Below are experts of layer 4 (counted from 0) of a mixture-of-experts language model. Rows are named router (the router's row for the expert), gate (a neuron's input weights, with its number), up (a neuron's input weights, with its number), down (a neuron's output weights, with its number) and show model dimensions 128-159. Each number is 500 + 40 x the weight over its row's rms, rounded and kept within 0 to 999. Numbers have three digits each.
Before each expert's rows: "comes before" lists some tokens at least twice as common just after its tokens as in all text; "gets" lists some tokens that make up at least twice as much of what it gets as of all text. This comes from a sample of Wikipedia text that the model never trained on. Tokens count by the router's weight.

# expert 12
comes before: " ", " \"", " A", " S", " W", " L"
gets: " |", ".", ";", "-", ":", " John"
router:532447466503441495536548464518485509471537518441503536467555476523509459487494425534532448511544
gate0:531539438503442518532551477522529536513477503458473499465554499516480474545508490522524437532496
up0:496572463505495557578562488495523556462446535470505495386507483500487492423454562487564461486542
down0:496470502446512487436562483504553528441443505432536497522533522596471522455550536552560477559552
gate1:445493521472483554593494479463480488444406503508531501478474559461620539503482491467552504526420
up1:480503482472463470501457488500500504565529542490456503439500487517441450483568459532397560516601
down1:503476355456547472562415545553503534562519526481489537519553509494492487437529505547513470416533
gate2:496468528477568486440508491492594540479556490576491508530521447501438480552513546520470591500478
up2:514510523515549499423506533491500542479450500448462439512453466470476530443510395551449362586527
down2:528494519596558500527529518511557553498493510520587460507441523534475540477518563553551501469547
gate3:450537541472585544577448511505509507497500491505479509446527513502524534492536473464518519596535
up3:491549534469592549538472469483598505485513425461507557515484518475507544535547486523557588495563
down3:495601501479469507485470428498478506474478547479479477563520486470510521499526472502551589467492
gate4:501488509443477479514566559479518533514445492489475494502523508519485421436484536505521547502428
up4:463538538437389510553432561512494538502470476508533511542503530528475472485569504506559468542487
down4:504497438467529480488555530486500473505512519434525560512505512532521495630503543467496390507477
gate5:453496513488423511532529499491507463532582503532516456525498567492485452538558537486541469500453
up5:538510484535601542427471508544532441497501529490514465516509516477588509505458531449489478525527
down5:491458522532585502624469526514568519481431558527595524515500479533568478507554498476523519437518
gate6:499492457560478463503472445486506473496513540462500433533529483468476499555558432559555427507447
up6:494527518502531489466546516515443549502529466561480525483503527492514538563506470429447497442561
down6:501507537462539512326494503494501526529508494521367505519507455505463443476537478411494515515480
gate7:527488419428509489457495500507474417470559509489511506567473479454526486553440584488541450480495
up7:481450498473590510467481508468500489479424522463509542467521458543565472444455572467491513496501
down7:525506465507566510413587487459520511537524498393447522546551513501543493546498486572497576542482
gate8:469468436502531487557572492484523420524497564502502481476488450461513481499453518470592464496509
up8:534566482429538529440482517568484586474481528514464523509525477466463490460483498461438587487506
down8:493445428458543511556539551542508553476439474521465456499511576485519463442461426551461580496531
gate9:504503561490531503615413482491522438476497513487442549540516532476474532573530476510495573433474
up9:505488545481496523423643525546547467539492525462565465548497463533579589447521511484514557530494
down9:516522512476467526443503530514536628513564554459465562471474536499438502553483560520507513560491
gate10:493506444511499506376551503501521486491597481525580481503501460514577478489439613490549415471500
up10:511555461516528519582461550492508478497513483582545538429482448510529491535468552447491562467475
down10:581505508549463463507466446491485469525489514560493440433594474562637508388538573497509463494469
gate11:443511439513454503498577521508488511451496482426496517532525487471504500475489525502533425529492
up11:541527495526526572460483455521499501504520481514483491478451538520478566551453469535613438434499
down11:553479544518464490471576443502495466471543459429395522441536506536504564507519571501477498476537
gate12:526525467523552494615529549509497522492490513486469520493509457510517492460497565499545543386513
up12:492465497535513472390468552465549547482511524477507463504487495525543488472514470471517514579511
down12:469468455534459505666492515528556482454478524502560458459476446489485518507403524496571498443492
gate13:503450517535428457487468495466405525510476547504557466385498478455442477549504514504510502536463
up13:503547468500539510408514516528574455490510484510500506596469524540569476468540521504532493411512
down13:492454550523431553359528486505527486493553474438389515459488495553450506488485493524483545531510
gate14:531542468458440505476542477497501521488498516494512446535539483496540525495497532515493459473482
up14:491523537463534498447533514537523484516555539469448432502566509450488491453491544503457425564523
down14:533458555538462522526500503526449548505557452508504496465485518562455466469513442504509454507484
gate15:526455526493507549409504504525422493490594526459490483508514518514546487519476448448429456511468
up15:500515381539487502558440555497511486478442475536504453522530509472480478421518527559468583463452
down15:499553501502516506503524451505502478485431486547503446540526455544514473448498530484513427506501
gate16:517500499503535505433548479503489576524567470466427475494474492490446530465459432462459477542518
up16:473485505534411505471441525543509455534475554567490466546561497510486434572500509498422499471500
down16:512458548501440510467461481515475488504474429493598470480517511552519519490472478512524614550552
gate17:529495532448511461531415528544487466442533471584509495462450492429495517537528510462508457602485
up17:426500473530497490454589524479564510529448545521532512448470496505507541472528598458520501442560
down17:472536514567526487509492419507508539509532522525499518481490489454432490503446492542481449546503
gate18:453512397533512438421542494472462477487439571480471502556541513464527504511527549490517559532583
up18:437488492502468447482439523498515496445525500490506504532538508472428532570495447453460537520540
down18:487463471537462470509484564467457467477537513645510465532510445427403481533475495471503492528523
gate19:494530445507536497457521519524513510461388505493501477434507502477513455533409586467444466453493
up19:507523422479526494467573529502550483475447507449439428477509442549481466453505545508461491498489
down19:512527386459464484521507530484566452505486499501533442523487479498543485541460526473487522489457
gate20:521571466481470529541599497507529499525461489511517494587481469492524428460442493481480553441548
up20:493510498485555490415552498519525464483567472476525544532537466487523451534534435457556579579549
down20:495546567473478489549501581518537473499467471536551591516499548505540488535480487450477512492531
gate21:478537464511381515641453566531450479516506459466521586471533467461437522603500591526486474470493
up21:455481504516550498397505487560508426431520506481459479428477528530545535442526501526521561442460
down21:503468524517483496571447498514534505509551429451548487476486488476452434560467516513479439476468
gate22:528501506504448490417558482511477486522445507496587523533515454480482526541571461507482480533438
up22:515430494507522458582485497560490578483540523528451496471517527538549528564435558452417581428459
down22:507445502474473492527465523512502475486521444487500532503490469467547495563469543453441450563470
gate23:488445480525490524425560510474483567500548472490552505551465484469485435539543501519537596536467
up23:507493493524539499432528478473529531529512474527478488433464507481460524482453605501549475462507
down23:534428519476484555467464442506481550490473514516489489506513469426431478499448459455522518527475
gate24:512512525525511487448563534501592585513536515443494481476507467554511498599455422488468540560510
up24:445528567455521520427489518478458500529553481461533541476527485455449559531493479482491542543529
down24:477509495498499494481449472479459574529416456482539497539515527396488521545598530454492564424485
gate25:477502511556556498467531470516509525516443520451554536592510536545510524456526508495443424392436
up25:498527526515506467520561511490497481513431456448536570580534473535495537489507527486438512434539
down25:514495508511504480506497532512463536442530493484448492463495526484419480469609514518468426491531
gate26:497447530513451508538478522499524448533551514501463451438552445523451488516456579511475489391481
up26:489499502501520503512515507508514412517529479445572492559491514537532473607589458527476485450529
down26:486490576479506473443475553488487412501588505594477508541433523487473451539454442499460441463535
gate27:446498475446498486499495510494396557481450456496517470546523508479490475423500553496451520516590
up27:486515468550590476433469476572602482488494486508472541508564494527347536493535534532443515581523
down27:537504521565467503521550496499513489529479440440466511545465521563447458399495466552535512488496
gate28:514517481533503500457420492518459466539541491445547494492471478492481464427554488485453484590494
up28:530540485554496493551428506477489472532535490544520536451450460472428518494468454485434541571523
down28:539554528539494500513539608506536543529499511550556580466469489506523512532499479523500546469537
gate29:495524541514492472577439498558492462541390557424539459572502549598472445507560434570546484429510
up29:462535501512459496477502497527425527534486512420504492522497575524543427497578420495535495412513
down29:473525528586477513548471517516440543515445560456589571488495523540450480425503515538510374472508
gate30:499502550472492457558459514501541550506468533501527549397508482476505533478541502516515425485531
up30:491509499497522503464501511524491501491593458513489497562459512501467533574522547510492460489506
down30:502476586471434503485481525538426571439508437511488480495504538537526532466529469484566444523542
gate31:532508449521510521581469500476453541576392497471567451423539545502448526393466506488495481545479
up31:506521546553448524387574527483558466530509491469477377496592511503471477524548482525456413556556
down31:500519574556558573518514484539446539508483538392527404492513488497411487452561481576500441500468
gate32:417494446496524506509428527531511482569487515540488518498522517478501474452460487533518476485603
up32:547536543489526511463477461481481457434477494496483479584501450502537556500507482437554495486482
down32:522580552419441461528547521443511519393458535402395504529530502489530495510572454510496527477418
gate33:459500545484464502570580406486521583475490500529494466424492487518431498498492474441488484574524
up33:480552544549575517508538461477478461470539468531462515358440478492543462537463459421548404527561
down33:494531522508521507565504465495562482527503542470520476493483570457536466571426520517539530493517
gate34:447483423487505479548466547512528542490437546513531454471452486515427456567499475547477537399479
up34:513517485551507535454450519489536476487498475522520475690525504524441445467468480505466578469518
down34:515541487470527540384446441518479482495464495505603452481496504549532532550434531494515503483517
gate35:536485504467372525526565480479522477484475482521531522529540508466481547495517499492523592450531
up35:478454451490459525620492487520499576470493521512533479498488513488497470513439542469453450402502
down35:487569566522591470461440469466510469510506518501430503526428569520519488460484455464528444499505
gate36:501500514458378513450518463449505491528595479461518481518477489497395497597498533462588592504462
up36:544531485538625481584527518523452471425386466535485521487513518454528604525553522566521400444531
down36:511465450432481446420565521509528469506610425445629516514476518487447548443491494462517496455538
gate37:526446475506517481408566513482554501502418542509525488579551564473562492542432472446455461433525
up37:478507498485462532429497509479507498480530475544519514433482494519510499500501572527499495452506
down37:520513492579498473571524467485433415491577473563561538494525520495444505570491483466501424524494
gate38:492535497507460468547411492502560534489561490535554527419490518492508423505442476513508506601525
up38:508503485535629533449556498504451482482589516514474567564510480539460518593510427483513472405437
down38:501421538458488470448531509480548429488600495427463460546536479573534541409555487505474591532529
gate39:556534513538557498495498529539469484487507487430508502566479544441565504395483516563528567609550
up39:485514582486443527466478480483445531495466482556407479401506482506440469498498476520548480505478
down39:474446439523455470585507490505519440455484566560613548504523467457526465472464500467523491471504
gate40:484511418503432502502467555499584469534386468488514528474472521453427498481525485503523452528500
up40:543463617490521491531483436534417477468467516490466456552470427534501518532497513472470533602472
down40:519470475555475507438495432509494498515451525523466450461503476540535512498549585500507491492469
gate41:514546539459514507571482498494448472493578486482453480490488475531520552500462508441479525471539
up41:534455456476410497500514520507469492525521506437552479535539578471464505393612464512421565467457
down41:499586578517590460443486521478541478466480485593563531467446485534490501584517494485536491470522
gate42:500463485484403486507486495484470443543568465480579552494499565520513474502505447543448510462446
up42:499500440514612539577502481531523505518523490468524490398477555484536481514479492457497486436494
down42:503469478478513496548462500532443528544525458523478451512534522503583585536562569488501405549508
gate43:478502473451535525433511530528501421529504513529557447551480535502515437565477564468458427438537
up43:520513513488498500470470519538472520504476498485493465515462594525518436401474504456516511442495
down43:469503552474554547473549493497444483486489496486479535446487462487495489447483497516537541438530
gate44:501484492476427510399445490507536492529427509463479493544507493530483579484504493490512512406470
up44:468542415515522487535553520517456570467472509510559474512496440451519496541566455477550541497507
down44:511533506444516530453562497495534455504426416433632510563529446517498570533531497563577584572509
gate45:496522458429532480451456526560518429447563501510522567456459509514480534497569459458474545464525
up45:430521511591455523540495491430414554491444502476492437545518528474523474470486503504507499469503
down45:503535395575529513546518433473463538496507526573394492538526442508536515489453472550494451535461
gate46:471516504502446472505522479510430550505505508545462508517458536481478509473515472453553536579540
up46:427537509548517487492454504506475518525499426555629515481474523517441579508491535494511558494513
down46:482512496501533460499516582438401474504469472629522521503495480424465509509460500512560473503490
gate47:528523601489528503483478484510427515491537501494514465595483458463541505511488459494477509546522
up47:537494503490529483499455547520456558494434510467478502538463518498525441467485491540533457590549
down47:502575554529527493502535433469412500497499515455469459442475532543488498439585458451517478580466
gate48:517458600523505509443478491463471465454503461549510479568537509509453525490495501505567531549425
up48:485477542437437493469493456482424509499584525550505534466452519509472514525524489532556476558552
down48:467518521506473459569455540493445550522440517484417497482552501485509517455577544591461405499548
gate49:451515475490539489519446516505453440469563465428524491483513540504476496496470386490551491537513
up49:559509463520419470486538484530466526540511529531458535493526506475527438495459542542476419474525
down49:549411525538490533609486499514592506475543463550459498565511481526435473417462582546533538450510
gate50:525539491484538487447484499529505522484495516544506503585459427499489543533451521517510427448573
up50:493482570512483460407437491476521481514448528538551457579498461501512533407487516477560511439533
down50:509593451491480495383502476523495507482466444550573572486468521492492432544534612425495439489486
gate51:543539537550479491623467488479596465516526458455496492452502482461464528595477527505462506572492
up51:496478520448526494518507570578502519491429493518442488522453476488541476432483419493467491534466
down51:477533515488490466519459442476513501495534500542540476387496454479489506562536446522484444549557
gate52:518482496489395528459490484489467501513459502620521533507492429502484498506514515535550524532463
up52:521487475519508533551516530490435463485444511511552486530531413514538530484522517465468561421498
down52:485508537476553501564479521471452477499527509496570441503498487548535472480461502560464435467443
gate53:555499520489541582505506449473601499536545508493478490448498446550495486562425519526516509473448
up53:554430507493530551464546478531592528491498501499429560537506496518537498547464550567533491417461
down53:542515497420425595482496444507491491493538511511535523508553521505567492498491516519485506548443
gate54:533496379535569455478534579498499562487489490511551491481479519527523429501489503531487490510517
up54:456506447446565459423482457526449446529459473457527472512543535476421530492559568434500479521531
down54:536459589433479531567530486521491432504453485427482416429546579578499587495535491485455502503497
gate55:513487542496543515473533506473586528481619477446515475524459471497422519527501538552549483533547
up55:526547528550538482471506554455446637506474505536459507536469446528505498443512508490539496573520
down55:479527581433468551547536497477506452469633481568586497527523513495449568480510566531545428556470
gate56:483475458478549475441447500539436455462449481524482519458541499508558468489558469529483514504413
up56:538447606534486580546468478485451513545579510535525463461497536480550541556479475436577544508512
down56:491473526547461520447491483499440520514518471486525516481490558420498584470475465474516586482570
gate57:479492575416563491520479508511504563483558461556474492493457481433547553503494472481584485472508
up57:491515572451594510486476497499434526479511473547568497431485517474582552535431493493523461469548
down57:508466566466473511478513485474511579456474448507570474411449480473588506534524485462499594525457
gate58:493491487491493484477485496461500427509542527547515525525498504531513526466581516481580467440500
up58:474495484522396492424488516522449531503493537492493486509498508426549500456496527488456567648533
down58:536540466474508489381515493539471524511511530519439473500511471459372448563466460583509435602510
gate59:559510552579434487456455516536460487578416588450549518424436574522448486477519504536544497543557
up59:565520483589500516476444521473486412578543493500535452479482482506541460510532563490483485588467
down59:531568575564578482536478458524445418525611529488427463495546508443542484429505435500560509420458
gate60:472490547479525475544473480506480474472561485499481554584510482475472522574475538554556469493511
up60:565502519509510503446527524479526565492536512482513444417497503513469465547477449503563537542514
down60:569453427453472489470572538493521448463492506533456492572393482538478525462524409523505532531502
gate61:501585466464485471437452501503576529506499515520464549532476471458496512517554484512440438486549
up61:530549397493504484501460530493480477470430521509510514617483532480500431449515520519491496562508
down61:491510515552593511523482475528524401502547439458563458464497482469496486474508450481492501481513
gate62:550524455513454495620483489520459550523510529446545523395540525516455483511506445497536487429475
up62:455556519479527508472514537533461483476522502553520511582425466470523489532574579511461541459549
down62:467535538494531493393521534510460573528413545533421565483466525520496514514467483502542568528432
gate63:513466509505504512616513499476471483514552543432611492553493537520610524485537429555452485474515
up63:454503557471501547429532461489484494486495531537502461653508501421590500496476537511486469436503
down63:484506566521442554348510503509568601500442590608446544481496513514497501576426450486501439533458